config.toml
n_layer = 8
d_model = 640
n_experts = 24
experts_per_token = 2
d_expert = 480
d_shared_expert = 0
activation = "tanh_gelu"
moe_layers = [2, 3, 4, 5, 6, 7]
router_score = "sigmoid"
normalize_top_k = true
routed_scale = 1.41
balance_loss = 0.000815
balance_bias = true
router_logit_norm = 1.0
init_std_router = 0.0244
lr_router = 0.000539
n_head = 5
n_kv_head = 1
head_dim = 128
vocab_size = 9260
norm = "rmsnorm"
norm_place = "pre"
norm_eps = 1e-05
positions = "rope"
rope_base = 100000.0
rope_fraction = 1.0
qk_norm = false
attn_scale = 0.0884
tie_embeddings = false
parallel_block = false
init = "normal"
init_std_qkv = 0.0266
init_std_o = 0.0266
init_std_up = 0.0266
init_std_down = 0.0
optimizer = "ademamix"
lr = 0.000157
beta1 = 0.9
weight_decay = 0.67
lr_head = 0.00552
grad_clip = 1.0
warmup_steps = 307
schedule = "wsd"
decay_fraction = 0.669
decay_shape = "cos"
final_lr_fraction = 0.0
batch_tokens = 65536
seq_len = 384
doc_mask = true
z_loss = 0.0001
train_tokens = 543600000
steps = 8295
dataset = "wikipedia_en"
Below are experts of layer 5 (counted from 0) of a mixture-of-experts language model. Rows are named router (the router's row for the expert) and show model dimensions 480-559. Each number is 128 + 24 x the weight over its row's rms, rounded and kept within 0 to 255. Numbers have three digits each.
After each expert's rows: "gets" lists some tokens that make up at least twice as much of what it gets as of all text; "mostly gets" lists some tokens that are sent to it at least half of the time. This comes from a sample of Wikipedia text that the model never trained on. Tokens count by the router's weight.

# expert 10
router:094145137133147101163108108128154105125130137145148167112137122121132132114131143142129149114142085149120139135126145166126137180131137085082092137100141069168136112180158114151124147090093113154139125170135142132134106146088140139118113125
gets: ".", " |", "h", "b", "S", "l"
mostly gets: "h", " fl", "b", " ass", "-s", "-d"

# expert 9
router:156115126135103124113130141092121123138121087115116103137131132125173150092146127112119121120147142149145146135112151133146100087145131145134140165143131120101113149114114137136119091148149160121101128105142140082124142169127120148119128119
gets: "201", "–", "200", "202", "199", "th"
mostly gets: "201", "199", "200", "202", "198", "st"

# expert 18
router:102139155115114121139145121140127178120141121102122086116102139112113144134120107131147108136098144102139089149116142106129115089147132127108082093140109122125125113146098125131110133128140132124131102127134123157092141102116159163132105117
gets: " and", ",", " he", "-", " or", " He"
mostly gets: " and", " or", " he", " /", " but", " He"

# expert 22
router:136153126053172128126145128106128121146135091052116160133151110152123123160118142112131131117132091153109142128181103097114129133092091130142132115210128137110097069178114074150113119152114126146075128106102134127138103139117066105129138129
gets: " |", ":", ";", " –", " -", " —;"
mostly gets: ":", " —;", "):", " |", " =", " :"

# expert 8
router:140124094110109149129162134129131123101135165132137074148123164111139128142128112154134106162104164094129123144137159124134068131143131106132152088131129131127111134082104122131148146119131126169175160121110115130106117133137180140127150152
gets: " the", " and", " in", " of", " with", "y"
mostly gets: "idd", " addition", "yd", "elt", " Sa", "ih"

# expert 20
router:078126114239132136120130123108093138155139081097125102125124115119127125148133132141123121150117147121138097100103115116111132174145119111132122125133105150138097145116091109122173144116141124136130125095158123171130129154142123139141126110
gets: " ", " (", " $", "199", "(", "201"
mostly gets: " ", " (", "(", " $", " [", "(s"

# expert 7
router:139137139117065086130113132140133161128106153173134153098126113166109141115164129145155123135110074141125171125135126105147139080100162106112159110140116137119111115178157094121090139142159124084130102108131133168126065147118115133158130122
gets: ".", " |\n", " s", "\n", ")", "c"
mostly gets: " s", "he", "°", "′", " o", ".S"

# expert 23
router:140131111099115077138106125113106138107147112117101145086103116138157140113125122123111147137119126142146079163128123140169134121141100174134136142089149119153156129146092154115163131125133135176094136119131106110186194157180136124131142151
gets: "s", "es", "ers", "ation", "ies", "ings"
mostly gets: "ers", "s", "ions", "ings", " season", "ts"

# expert 14
router:105136078094133132124106148159137121152103132178130160131060146128125128115141140123090139118152147115138139154119146106136089131114117105132128102102099151110140162128116153136109117100140137110138118137108160176177129147122130180142122134
gets: "\n", " |\n", " was", " as", " is", ")\n"
mostly gets: "\n", " |\n", ")\n", " would", "ur", " him"

# expert 16
router:093135146136124112116124118096103160129103120156114126134160157117152144134119136113125152116122130132155118133220113121129102136114095137110171149104106180141105102157124070133105134147119120139107129143142132115095085121152112177156162164
gets: " in", " to", " for", " on", " by", " with"
mostly gets: " for", " in", " from", " at", " on", " to"

# expert 4
router:181119138147110135084139112119131115099135148153102158129125165146130146150115129127106096117189131151128144162112105159115123175140120130157145111108157105150128108099183137114151129123140141162113167137113140118123131105138156132106147127
gets: ",", ".", ".\n\n", "\"", ")", "==\n"
mostly gets: ".\n\n", "==\n", "==\n\n", "===\n", " ==\n", "===\n\n"

# expert 5
router:114130130145161132088119137134164119127160096117150125133172121149174098142103115135131124108153159137113126067168119120104109123138097160145116162168083116184128118164131144129118107123110096120126161136155142130164104105144095107128134144
gets: ")", "er", "4", "0", "6", "3"
mostly gets: "er", "ke", "ger", "sson", "ner", "?"

# expert 15
router:124127123146127154141154157125110125111092096114125124133149168156190141162103161126140131131099094129133135121140126138178124092152136146111125124090134143121172101108108168103122119086117099113160125166124153073138138132123092106143137156
gets: "-", "ing", "\n\n", "ic", "=", " =\n\n"
mostly gets: "-", "ic", "=", " =\n\n", "ical", " ·"

# expert 13
router:124110130070132164118112150135148103116136126119126132161123112158139135113146174137141141170130128130134148087080130109130124118116147111109122132150143067094129160090091156138111081132170132127113158100137105110152137137128169099128119149
gets: " of", "0", " May", " October", " March", " September"
mostly gets: " of", " May", " March", " September", " October", " November"

# expert 19
router:138154175159156094148111130112153129085086121069173122124115079112121126090116134132104111083086132187138097144114126164117081131131137170130088155114106149129119129119134159100113114098132139125152117134112118114149145132122092127153101139
gets: "|", " \"", "==", "===", " St", " Al"
mostly gets: "|", " \"", "==", "===", " St", " de"